Below are experts of layer 2 (counted from 0) of a mixture-of-experts language model. Rows are named router (the router's row for the expert), up (a neuron's input weights, with its number) and show model dimensions 256-287. Each number is 128 + 32 x the weight over its row's rms, rounded and kept within 0 to 255. Numbers have three digits each.
Before each expert's rows: a language model's description of what the expert responds to. This comes from a sample of Wikipedia text that the model never trained on.

# expert 29
Description: Function words the, his, its, of and colons before a noun phrase, plus table pipes and infobox labels like Branch:.
router:140117115098084101136143128176112162171114129106105149124080151146137136109149162120091133189103
up0:142097131137093116136089200133155136110074128100059096091109082126144148089141154128091118185094
up1:098096177100132101104129082156135117119141148101120122167127094137090131131161157125113168135094
up2:144108107166160184131179070041150104175137151146132173152128127095083178130142105175129130133141
up3:103132130164134104151133124116074097130157070185088129131114104095098091032139134120086127144141
up4:101131095143094141119161160117158162148094143127071218102146129127149118178186122111122138090107
up5:077120160123119159137196085140108153134141075126129108169115115115154116183120163144111124092163
up6:151137159055111122116088175101138173108117176194137079106069143125111104134162131188196168164123
up7:104167174172198105143138109122169110198133134167146132164108068133104144217118155095157117141144
up8:115111136100074045144179142137070105116151104110137110140124125204132173108169059130097155150121
up9:130170145147114135083109113105154149103138110166106147117140117113162169154110143180107110133091
up10:133073169088098169133122132142109156151187096116082114140127170139068115140143168076158145102110
up11:206201128138103085098098148130140094084130050082169126119109050183142118124115106158124119189136
up12:135148106147070123159121144160124133120113113145204178124139172125143111141170120057135155112119
up13:135133143081125100164163073111154132109138127119134206139104139155151089189147124146068144160048
up14:153083094088180158116177115128130101141136029111132141129124171131120149075140146093126087129157
up15:121158079154077136136092078175082118130099146128192162118138090154162133142113144113151135075169
up16:127112161140164173144116112121108170104149171159071104170144188139133128157090146138120134137143
up17:185110159147133172158168095095109133115117144089111084136190157125140132118154223063056128170127
up18:132083115125073151155122150125113128144120167165185143141154150169068156161132148116116113089116
up19:098119120152074170115115147094132158093130165164082127116132151170155213134160135124078074158127
up20:082125173118142126138181119129125104113184184127053133146157088112137121186182106142074093106139
up21:130138148082111145121141145139096136125130109159053126117076105185145133103126118164101158138155
up22:099092169039090141122132116035170110143118064133097149090080174120112099140139143147131144149124
up23:167123180100077104182111155119120126193120085145090130110170145040136215170113155097100161126170
up24:082107125184120160115090188068138152136102094161163154126114208141152112144119108219118097171142
up25:062145168127144110129166148111167116112104072088112081151178119164150155136107164116119174129129
up26:116149185165122186083115114131145170154131189105127138112136082195130152096193133148164079112148
up27:197056136086067130149134117162090128171156143192136108127150115121140074088127134095164111136105
up28:086167134092128089113114144154093096155180112158121155175169116120096137157079136136147121156122
up29:153092130113106075116129094147082075068168121160139151132192134136143138135105150135113110156096
up30:133168120121113114171105095113107172145108103160169150193171103132124143081191195135157125149171
up31:107096172106144095103118097135151189102101133152170110127103118158116130095155143161113133125147
up32:118161109120126028141124122132158107132121139175134151070128104149162139086095110176166080182167
up33:082131110142089136127075112145198129151158139113121099098049148101139142135181141123121145125116
up34:126191102096120168143107140130070128122081133133135124179187138094150129129150105113124127130142
up35:195117161126131142115126126092253106138081081147052143084152125135150095115160162138134122182116
up36:179139128081134134060142090141108074096140088088141098122167132072158140130101047145089084112143
up37:108159136108095072129114103161090138121118118177140110148167109205141141091067125112167127140090
up38:165135146167155132128142127109122116162089116127126096129128142154137166147120103113082098183145
up39:108158145111187119132107110173142142150144084178144095155143134097131160104099139118087152179163
up40:139146149107061133170131133152133106185121080103184128125117175136102077083119110143143152142102
up41:173149084117103111153132106098158136141119122137121092118129106165155087130127140165124153138148
up42:093096103141165146069095155136077123146084136065136170132123140086127146121145116125148205131122
up43:132134139091153118108135112119146150131108135129115139149187140131154114152153109113101183155090
up44:152152169131120071154110157150177149144136108119101133117073133094089107162191091113127142108106
up45:126075123046163141153133125131116128122108159115180141083174106143144073120153158109116118181158
up46:109157157128114124144113109157134135069182102102129133162087131154126111178111143124119154182182
up47:143093083102120123096144082117165155162139152058112113153087086151104069046143117092083158106151
up48:083076151150088117150180114111160158126165094129193137111129172146157186065177111100080134133131
up49:129154135137041150157139189165089152111076180174116128172151116105108128123060119139107118156149
up50:145094178176112145142187117101143163132147103087156119161089100140170139105090115091112082154126
up51:150127161131154120165185009108121154148115089142106120176037161104119114168107074114170152175137
up52:149127131159132157160115098191100129140119091150150141102125195173165113156136135148214120193179
up53:142213115168156094106124165176155141179080114119104172152203102153116117100127140137125117181091
up54:062098132124130097138162080132102175168152139164145155166125133133151130109146085094135104112110
up55:168150083139136115095149107095111103080131066084107079109093085130157139148196092114116158121167
up56:129115135099158122110142102162118108119137158064132102143113151127185139077154167156091169130142
up57:122097154126084191162172104207125090121104118154134099116106088157138169154211126150152121131122
up58:106103111086102122111145100148098155180095119145084184084131137147161121184136131163087124169088
up59:156098122174052080148123137171143084186111142124137150088133138129161103169095133108125137147141
up60:140101086090108178100178075146164144117157104115168114067117108129116149116143114171128099154145
up61:178140103146137139099098221142148194126063052111129079112150105120118133099117142193130114091110
up62:139103131121134161116095109149103147142122144084091144094166214175102091136126108133060184120159
up63:118113120135088167064136155190113034146143152115111117151145123132087113114129121074123135145195
up64:155128125104114089171107145129173188139093156076106089137094134170114125136100179128084166106119
up65:115141106135145155124137101109163099130159068154133136168145164111067135087159200073168117103090
up66:105130127060147093107109141112132129104149169081100123121165148114162132122103144162114114091115
up67:090101088110107151133101104119103112105132105124201139188090151138144133156098133090104154175139
up68:094129125112130131024110137095129116169122147169108096117128145218110143114148154150129064096078
up69:089131104161129143197104102117105105060069128114112126122155162144205131158128140155135167099123
up70:088123078134148166097114184120115140127183176093115157063148099167140094105141124106102146053163
up71:101186178107119115114078066157131154145124118157141060105094184130141162110114097039095142105099
up72:139161117099128113143156086126112161201102177153110176169176081123128154093131136197072141139098
up73:157094095118138078142116137110032130090085172130110072132145077099139155176128155161091218122087
up74:101117117114161080129137137140148154147129102140118109168126112093143137146162181139178114097121
up75:071155092125212137117251166103096122138120121131115130145159107123123175144117071149149131148158
up76:087134113093091182073070134124164147114150152098137110136160121132115135099111150119139153099170
up77:154058080156158103058130112160106135073138101134096143138140124157152089148202152069109144170145
up78:081081181133162147144111114133173091137059082188115150165113145173081098207155141146127129121191
up79:135141160150169128096147127160164091164131082142132082162150119177145151108166136117119166069105
up80:189161101030182142062152115140101094161158159151131147113118122174200078106136104173105162166142
up81:178151186174134134142166173069142111153141159072148104068148111107152149095105139230129156181102
up82:122122164177086127146180092146136117064137096114123116091072161158151123187169110147148168192109
up83:191159149134159133143130136143127189192123145125094184121158118153169168103164104141132096166089
up84:153143166138116118134136120160103105086150116180096147136160182101170157143140162107143075093155
up85:135171131115102148161113145113141170065101136147069151166122146144091116131112100141150118122106
up86:101158047099109110119115111197109119133111122149094081153178089132115133154125114104112097127125
up87:094134135131160118106102114148101185140083058148143109110096187187154132130188106126134117165119
up88:152138069153083139088121140172042117149100062145115089137166083118183124133136128129095169175115
up89:035161130122112108080123130140161147131081150104146063153197129090068150088125104154054145094119
up90:078126163142156178108132153076117164120136134155144139133164196131140143096157066088157101122065
up91:129127133131097118211128131174124115121056130143095123137152106212148107087164056137106148115107
up92:133133148124140119121092120155087109105157173160090145174162104163134175153127161144126138098135
up93:143113136154166130057105146163108074125103106081133178168130173123117143088115107135133153131152
up94:074129119136118089120124096143138079138110051158148133159151130120126119130136120130126135127108
up95:207098148103093086128116105110096172152170158127078164174144129168073123148111167122147105130099

# expert 43
Description: Content nouns and word endings after the or a, often institutions or works, such as Congress, Senate, Hospital, Requiem.
router:091128151156144072120119085143136148171075076145180137158121170145146163115148174119079144174126
up0:138119149084169110120183115105167155071166047150121146131142151159135135140128061123044165102162
up1:137138168143132101144166129108174096109099185179085188079106170150146120169142138078149157140116
up2:105117141091084115062146156151134087128142117099125142143145144141157124109103059174114122203107
up3:116130081074184139177116118096121102091118174137151067126191167070121132061114149123137156124120
up4:129139121129177089109135099174090119166169074140061100088137092095146078095131144085125088145141
up5:164185149125127119065195209118059131140115118108142088072117115117134127164077102104152092115079
up6:059144098125155149105142144159152134139139136161131109160109134106122106142172112170169132137114
up7:134130159089088120171120128155090137125108151129152104127077127198176127146158116147098091144149
up8:181123135165127154140121103158147116137118117144135177125062152132108109147087146108116139151105
up9:137139166198143148137182099101132147113119073163135141118127093135129184134117110142124063110229
up10:129115150105174127141092140184112150140122172181178147125121117177127127149211147120155070144085
up11:151115100054119093110092109147145108110207106155134212140080151126091181098145170145075168142151
up12:116140126107122136181182091129155169111047130112186143160133128098179166094133028131078114162136
up13:148120117150151163149068109118076137162108135109186148156139120054153126117128123118058188162129
up14:176147124106150089043168113174133064104123117121141102086156101154114132142139094150086197086121
up15:120156152094179127136119154128121141141101109153103102122166100165140148140166160128124147134071
up16:171190146219138168120170078179131099206096118202143199159092100113146124143174145151118112115174
up17:059191130182060117174120160146106118133158126099121115146110198142138109143194106120130130072131
up18:150176187087146112148135135120160136159081091167084134162165116161133145071134133087100147093100
up19:166158206115101068065155112112173185066018112149158055148167133129117159135142143092131143144142
up20:141128169143115157167151103134102132118148128127055117167138092077126101207124169126173160140125
up21:126130168150127127133158090114152143175076113088129153086040168133145102199149131149126114117160
up22:120085122123144181141132066149147084157075118115130084156151069103133143075129062141108158141191
up23:139079137143068170149156141188155199083170169141100122125105115148191148151152117115139154173044
up24:117134168174109104105153150101104138104131110170126181119070118089156117109137108138150102119072
up25:134122081096173104161114119109084129121110122138154105129097138145119139200074166132044112151103
up26:182152121141134086131134167136124164090139140106170140085148147090184054127112062106118137103187
up27:176181159098094109140136071135049104106170098153095088119182115079151197111140145161074138213117
up28:151108070109123170070119133125142069165147112096191137143175106080131149167179136070182082117119
up29:095139122131147192120199138177148167147100059085151089109110048143064094184107169150151159154123
up30:112152154130147128088071127183103095131155143116116172122139114156125131135149136128090146109162
up31:112110127122094182150110142122120142120087142116222116102143116100090070079162179094122143138132
up32:160140157158155108129132111162138147101119075165156151116076182168151071157118145159142153167096
up33:116168134203099185111121151141094080156090128129190104127171127098147142159073235145113120123082
up34:134165108145140130126120190108158208200097138118114054093102166050175110117162163141073112086153
up35:174114180193086092140116169098133147134141136107086121156079103115188152169153189137122139160055
up36:078088113125154145098128102112170125147125105087180080143189103151136130087164125111135138129128
up37:143088146148101127096110146123080139113111125143158164165122134145145121117127081119091106106148
up38:104146167088114130132118097119039150175160130159092102144195153124154155117072153128119134091109
up39:134123106107152158149120115128084129127071134200128138112138167179139186118114136143155106138120
up40:110115063132108111133148154175152110142188106096212065126169128126198072141157120132137127110133
up41:188134172151154149129081096125169148102173147102141108153144146091120086173167077141147089117113
up42:135151164156109116124166169159102161114078125148161081110131082181178141166166140172115210112133
up43:197113142132117128115125171064123168138061121146119120127119122153173118109155138179047129144163
up44:125134079137082134135111095112126171126133109098107130082099128141118138119123164158145171070102
up45:142177137131112158104135117106123109104187101111148056119048106108107114097117101099128157116133
up46:128142124131125156090177148073085157168075084166150104225139141091097156080152122112128125140155
up47:143147141115146083139115081145165134183093146156136142119120158130162115121170130139147127155133
up48:058053187177194161134047116156096133134098153144150080113086201143152147077169129119081141105150
up49:165170150140126142087174200109092138127117103126063100158145116115091146118111166140137167183119
up50:118110170170160106122172188084130084162192119157185151074125107093127162078154151120109030135147
up51:112199209190109142215159138102111101122144106121170107105152127121108110086060169056165079131124
up52:135132169101132138130089119145136149146170116138131126102164103131178108106139177077117116194198
up53:176138125175099060118160087139084217137096146129166139156129142121101092075131156118094112126115
up54:105124155130154162144140123127140143161088137097089149048135121109154120088067155135147142157116
up55:120130122119116112156150101093087147152146104118158114105124158091193148192133105168091112109079
up56:101094152119096170142140159191197174122101161112111087179169106173096173097107152054079146102132
up57:078109114153167134158129120132102114118137121135109167161101139134150141110197152175147153088119
up58:162064083089117152094147161131112162144085145131136120129107149228091144135067144151123090107113
up59:150170115176103121071151113123134150061140123119143075156156093123126151127151106095105101154115
up60:091115150137155072145114125173171104144201127106178162202136109119088125181137130188095159130201
up61:151148132144080101162170132157131171166109126132098113079125116127155163166082149124108162115105
up62:106099150137140097115172140033124084181143128099090177143127112174150155185198117133116123121131
up63:123123086087124101119114116098187159106072060152092166122136181144119121130151163157088136156103
up64:162102158159108114201126100181151169105098094106115140192104136154149154122154106093098149156153
up65:043137121104098120086135171094153181135134129111128075126117186139120089128124139160165198090089
up66:111183099150144122077164158118147139099163074172077094098128138140136056140131082171117238152130
up67:162115096087173143175142164155195110147065128091172106146120149096139102108144133177169151097073
up68:083090067100172134111149140105170125095126146138070123068126076165180063089158123139109147113143
up69:113112121150111107073151151137082082140148160102150081149159127152181187098098064151084182117117
up70:112125107123116104173197119103213084149165115200083146109105185144090187135116098118129136158121
up71:145133149125108116124123109167113040134120167138115021133124104162064132095126115144172152177126
up72:094137111115113198123123128141137152159107167160181123117101121096104138176199135122110146106132
up73:133109119103145145102157089111131123134146109172123146135069101068178089133129125159115047183113
up74:142179093110140057121136139185146113160053127136113123120109086101140155127096103117137120118075
up75:166143097134142085080046107100189123159090129118119177196074137123138129099126119137192097130090
up76:106175153098140118133123128138098112140109131082174105161225109099144104084181070124188182141169
up77:119199130109135146165187164145138141138167145172125106099157140042177196088090083219129154141098
up78:097145158144083141090088127174148139136083138118124116146107089125143137098109148103139104141167
up79:125152130117123163127086146182150103108159138091161135111161119153070187055110151102149132124084
up80:097140135089208122127141085121139132135101115136096133106071153094139136138124171184079126145172
up81:113083059101133110109155124091206075137137153178136129135080103104125142070142094114124148171110
up82:153132120178152145089100100146200151180112162168125197154108171111139178059100166129092106128094
up83:109083137096189172129142124142168133191132126164132176080165079195078102102141091095096099159079
up84:116112104103128140072126152106143115149110127151155081112107130079141170059104089100154120133139
up85:144164137152171123105124138139068174151120173069085148143124111140103072152142179121134163108150
up86:156161139129127125141190134151113110114115132135147125103111124143104151170146120160185134179101
up87:166131142099136168123112098084141123119107160104145144186113081185106172075111111161133070133136
up88:116124118150107204120135156088113123140067129123155119146144152074159151182064106095144117117095
up89:140144171126125099114172155161162106132201204186124104135181140122134136140126101094076116124086
up90:126124121186103101126131134118178157161184121169141163138123215099088119125109138098103157134154
up91:131091177139156150134144149160145182122068125168113150156108088140139178099107124147143108145089
up92:112172140168110138140113063110104115154168093096170155214155136158135086180156095115166127145132
up93:156089143088118113155118115168153157148123122100090120137078107074149106084136066111141101138039
up94:116131121150155188085186096138178156181135141098109083150061176124127071176180146177105192136153
up95:070110096157119064125167102103115156107176073098154126163081174038074119151128186131150099174128

# expert 42
Description: The word to before a verb and modals such as would, can, will, did, e.g. was to be cut, did not hit.
router:092154140118095120171150120161092189142109081125175128166101144118131190127144108160110136149135
up0:131145050150103127123130182096134135101129151107150109128111154120106101082108105134150143067098
up1:155067111075118111150117102150167128114071071100160160192107114117167104132132148112115129169159
up2:134117136172123099101119150164177122077070131115176182158101178179118091129088204131084106120167
up3:174071116173135153071145217046141191187125218182244115134123149151130132089099138087126134136187
up4:151099131139133071130111140165152139114127127062134133188133132128102153210132112115089184133064
up5:113149120171142076063130089145099171065144110149148164155151108190123196138184127135092127090106
up6:203155104115198179122138089162129174089144080096118089154124107169186130145096086126105175142138
up7:150170114077214125158145042114166115185170132127163135117112140082141106124143145182109118128098
up8:191121163099143192198101105114155093161135087148099084104141114126130139119140154147164204113112
up9:129114117152139123123140163150080122151128115107129141106150088175134112174125073168146104086143
up10:103196147129152123094132107100172127135126130111184158139114147094146146141119129044151133180128
up11:142185154097151110097131125144130142161119110102187060147179088140164115187089151112162138059164
up12:099136122141130071128103122120153112128149153163150116089134109118133137100136152069165154138149
up13:101128144141118096179130093170129107089135171129084127094159097110073172190140175118108172174146
up14:076143115116123145055150140113106131137146117077134195114127147139112171137160137090148103125146
up15:139099179107083124165111134115100176165150075120119138121102148142138145169153117094159087126168
up16:123175158115179141113122145156139144066145142097140145084116168137178174126124168101161144113180
up17:117094117075146166122140149146122114186152124183184139092109170115074083085144106112115086143106
up18:123111109117090098095127114151169195214100101137143179113114097053181099126103120156049122148121
up19:142159153116124142207153078162096156143096126098138065129153180153130146182153129115068076165159
up20:119134100081177169151172079104077048093076094125097086130167143124121132129120216141129149164154
up21:138157151121101168132059132170121121117170176146182132175058109100136171172145134163119127154100
up22:156115137121166138101160137064134159089112132118172139145132135105114158084141181188117099104149
up23:138130145102157129192107193080108181147138141189104151092139134182147154109114136203144098143155
up24:145141129121090101182097141092104202131099098110195083158150129150166182178203155140119120143157
up25:151106148117162133163104123163122137084087129127169177124132154106119168130084129157128150170096
up26:164088128169106070153157128161093114038099158077142104132083120112169137154149101145146134102140
up27:130181160155144155128107140141084152199164135131114149090103190149167151177118108123119104087125
up28:163107128139135191131134119089112158143086144118161136112148111163137161074077144123069148172192
up29:122152153115120136124109188064128132160094149124161122214098114122100114143143125163098148136058
up30:117137181124148140085110088130164146122155132133130097147038090134084131077114144094149092078121
up31:162136136158166138166088163140079102140131139116085147115140068094107123176159100113122124124143
up32:131151148098127136119124086134165105134123079164089094147167196134171082100138196129126174147108
up33:158118099085125120139151151138086045124141168145149142084226066091132170143181157121134210133127
up34:141160128097137132114144161081136141162173126115137137137077123114125149158179108135180206068096
up35:104096176173153104152124124146088109177111119142088113096129122113124099082147113117120146142091
up36:148103100157135145096161120155162151107142102129125110126112172123151166135132125084180131149134
up37:138126163113104130145130150085172145134083091160155129197059144120182172107116115121148160124144
up38:172100093193058084145166164166154138098106168128148138126142167119105095106109096141173056092149
up39:097114087137173089120142142122071139165118105135141157138148116064154124129137099100065121115115
up40:094166137169088130168123145137153136118102125138133124161131103141087112127167130146160146116128
up41:066135118156100167088111157116141207111181115152101169129136142122111104125168087170125127117084
up42:169168105077114101112145099104140173161095115166161084130147140149133148094121058180138147111132
up43:110114102132157178091130109137110146068112130171125108185089106103114096153153094103084134122058
up44:140130088128172118162133101122121119106120125098178105148141104132147152121100166146131132107152
up45:150124160159114153082135154122155089159146164124126079114149152170188166167145141149136100186122
up46:113155114086137157160175111104127157174177102201117121097090153075154119110122079106092103127147
up47:125152178145160081061107065133128151122156063153144126087152187084118146185128074126173074151129
up48:146157138160102115040128120166107161076130174150121114133171142136157163057153075143165179106064
up49:157121138093120087127151095119125164132137063126128172108104152151165150134114182154088127199134
up50:121166117124127089092105105162107113199110143081114118172177176104124083165141121146129179115174
up51:168129119097104111127082134196161131183187097125153134128100075140141148083133130135149078122109
up52:132123182136098163162115174138165135151141154136159113106199155127162118146150124098124055094109
up53:167169178155119154136123116142100150089146130165113083077111115138117115157131081164124090138180
up54:112156112134130128150160122134138135114129160172158103150136095120155134094174178145230052104100
up55:135139139107125098096097155180147125082175165157109134141172029165192146149098075144104141129106
up56:076147171112112154154130169120100140123151097106110115147115191118131078118120138181121097109168
up57:186130145189171132117188107110127171122107141131170127129196130196130155070092165147115134105142
up58:150109080097115139128113137127117069190126137140146049180078163116122147160153162137175155182107
up59:176111135155199149155082103104105097097130161136126140153100139152096138155104124134098105117131
up60:110163137182190195093124160096132123103146198137171090099116151179194131141158131149116086160181
up61:126145127119189158140109143159108157119146087151123088115130154095180155137117140200122109086089
up62:121109148190131145147183142123186135161122100129175163118150053140161103110096105104142091112139
up63:116197110145218084082091074140150117124176097104134132111095083110135161199130134125173149112134
up64:135147145048198130128122046114136179091163101066105139176096154131162104157130050118136169147093
up65:146135116102168139130100137130080116193097074142163137113131158131147102165186098141115133125115
up66:120124134196086111138145136123147102098133181079161188127120065147107174108102132129175068143076
up67:162178131125152163118143085149175110124191142194094134080161077105158112069111180125117128118060
up68:161177103149221086169177168174093130117098106082140123088081142087136154087102104167112118164153
up69:129050148137092127146174094133137066138128084159127125191131137134128133121169150164141114109125
up70:164105118147180193177143152175169124122108153129103133073168109133131136171166140135092108116145
up71:077101103157132174104114076086113176141145133144132107146115138151090139127151176107078166114150
up72:163087107138167138128137132124071122085173126170188145127129129073183124112094140108153144104153
up73:163164129167051084137164101077103153091141078109141132182136100098125141160154158147060164172132
up74:221069114138126074164152137142136065051099143060173144129144185129123064133125147066204086085160
up75:114186138126085130114139119173110189174135116044174097113106111140124158157164134133096187141177
up76:181117153124155135135140149144125122110176147143151162090134131056116082135186168100041111102126
up77:116106109115159101146128167118171067163097135106133129143126073127190106144127103155171142115130
up78:119170142181152141115132139075103105111094119164161176118124150086103097080129131118188143158112
up79:146149164131078195146125142204137212110100149090159043157119149085180151119142115115113166089126
up80:091175155115137111119154118088178124141149090163160094147141127082133136163158130153113173130069
up81:182169102128145124164131161105075132134145136130110130178100073116166101109139093110142132082147
up82:124115110101103165188160153111116127191103136106117106107073152108097149083116116154145108160150
up83:139149095175173160061074088095154167174167181133161155144087140136118160123124119133126160148149
up84:111182119110116092165127090089143134059149117211091106131090105114115149080152162128167144237138
up85:158170179132139180156100177134106138105168121188087141123155151063132159085128070183158115124169
up86:128147146075186114138067124154050129104127106087118057069160218175168193144172139186125132139137
up87:080169115063122074133151143148141060114075114125156169150101160195144123157114179149096124095127
up88:135115111140130153139147190119065106142141097136173135122079126140146051110090122147083147094185
up89:139102151174108100155137117143125111092055066107123096124092169125121127121144125119168073105173
up90:115056166115132149106139121096116121115138062139105183104195085137119143093131153109187149178115
up91:136127123133130166130181147123142123142142164160188125133136111101133106155151150147145141136172
up92:113164219116172167104159212128092132072191116151073125098138208098132097160167169089132045140184
up93:100128113155099097097162146119178103160093163077138162142146148092111195124104143142135118122135
up94:163196158091142133165147107144096099050119178123142124047158139187087149088133140174061121149153
up95:144162183157092133134138167112102140127181096127089147121117108109141156116149091167136157093124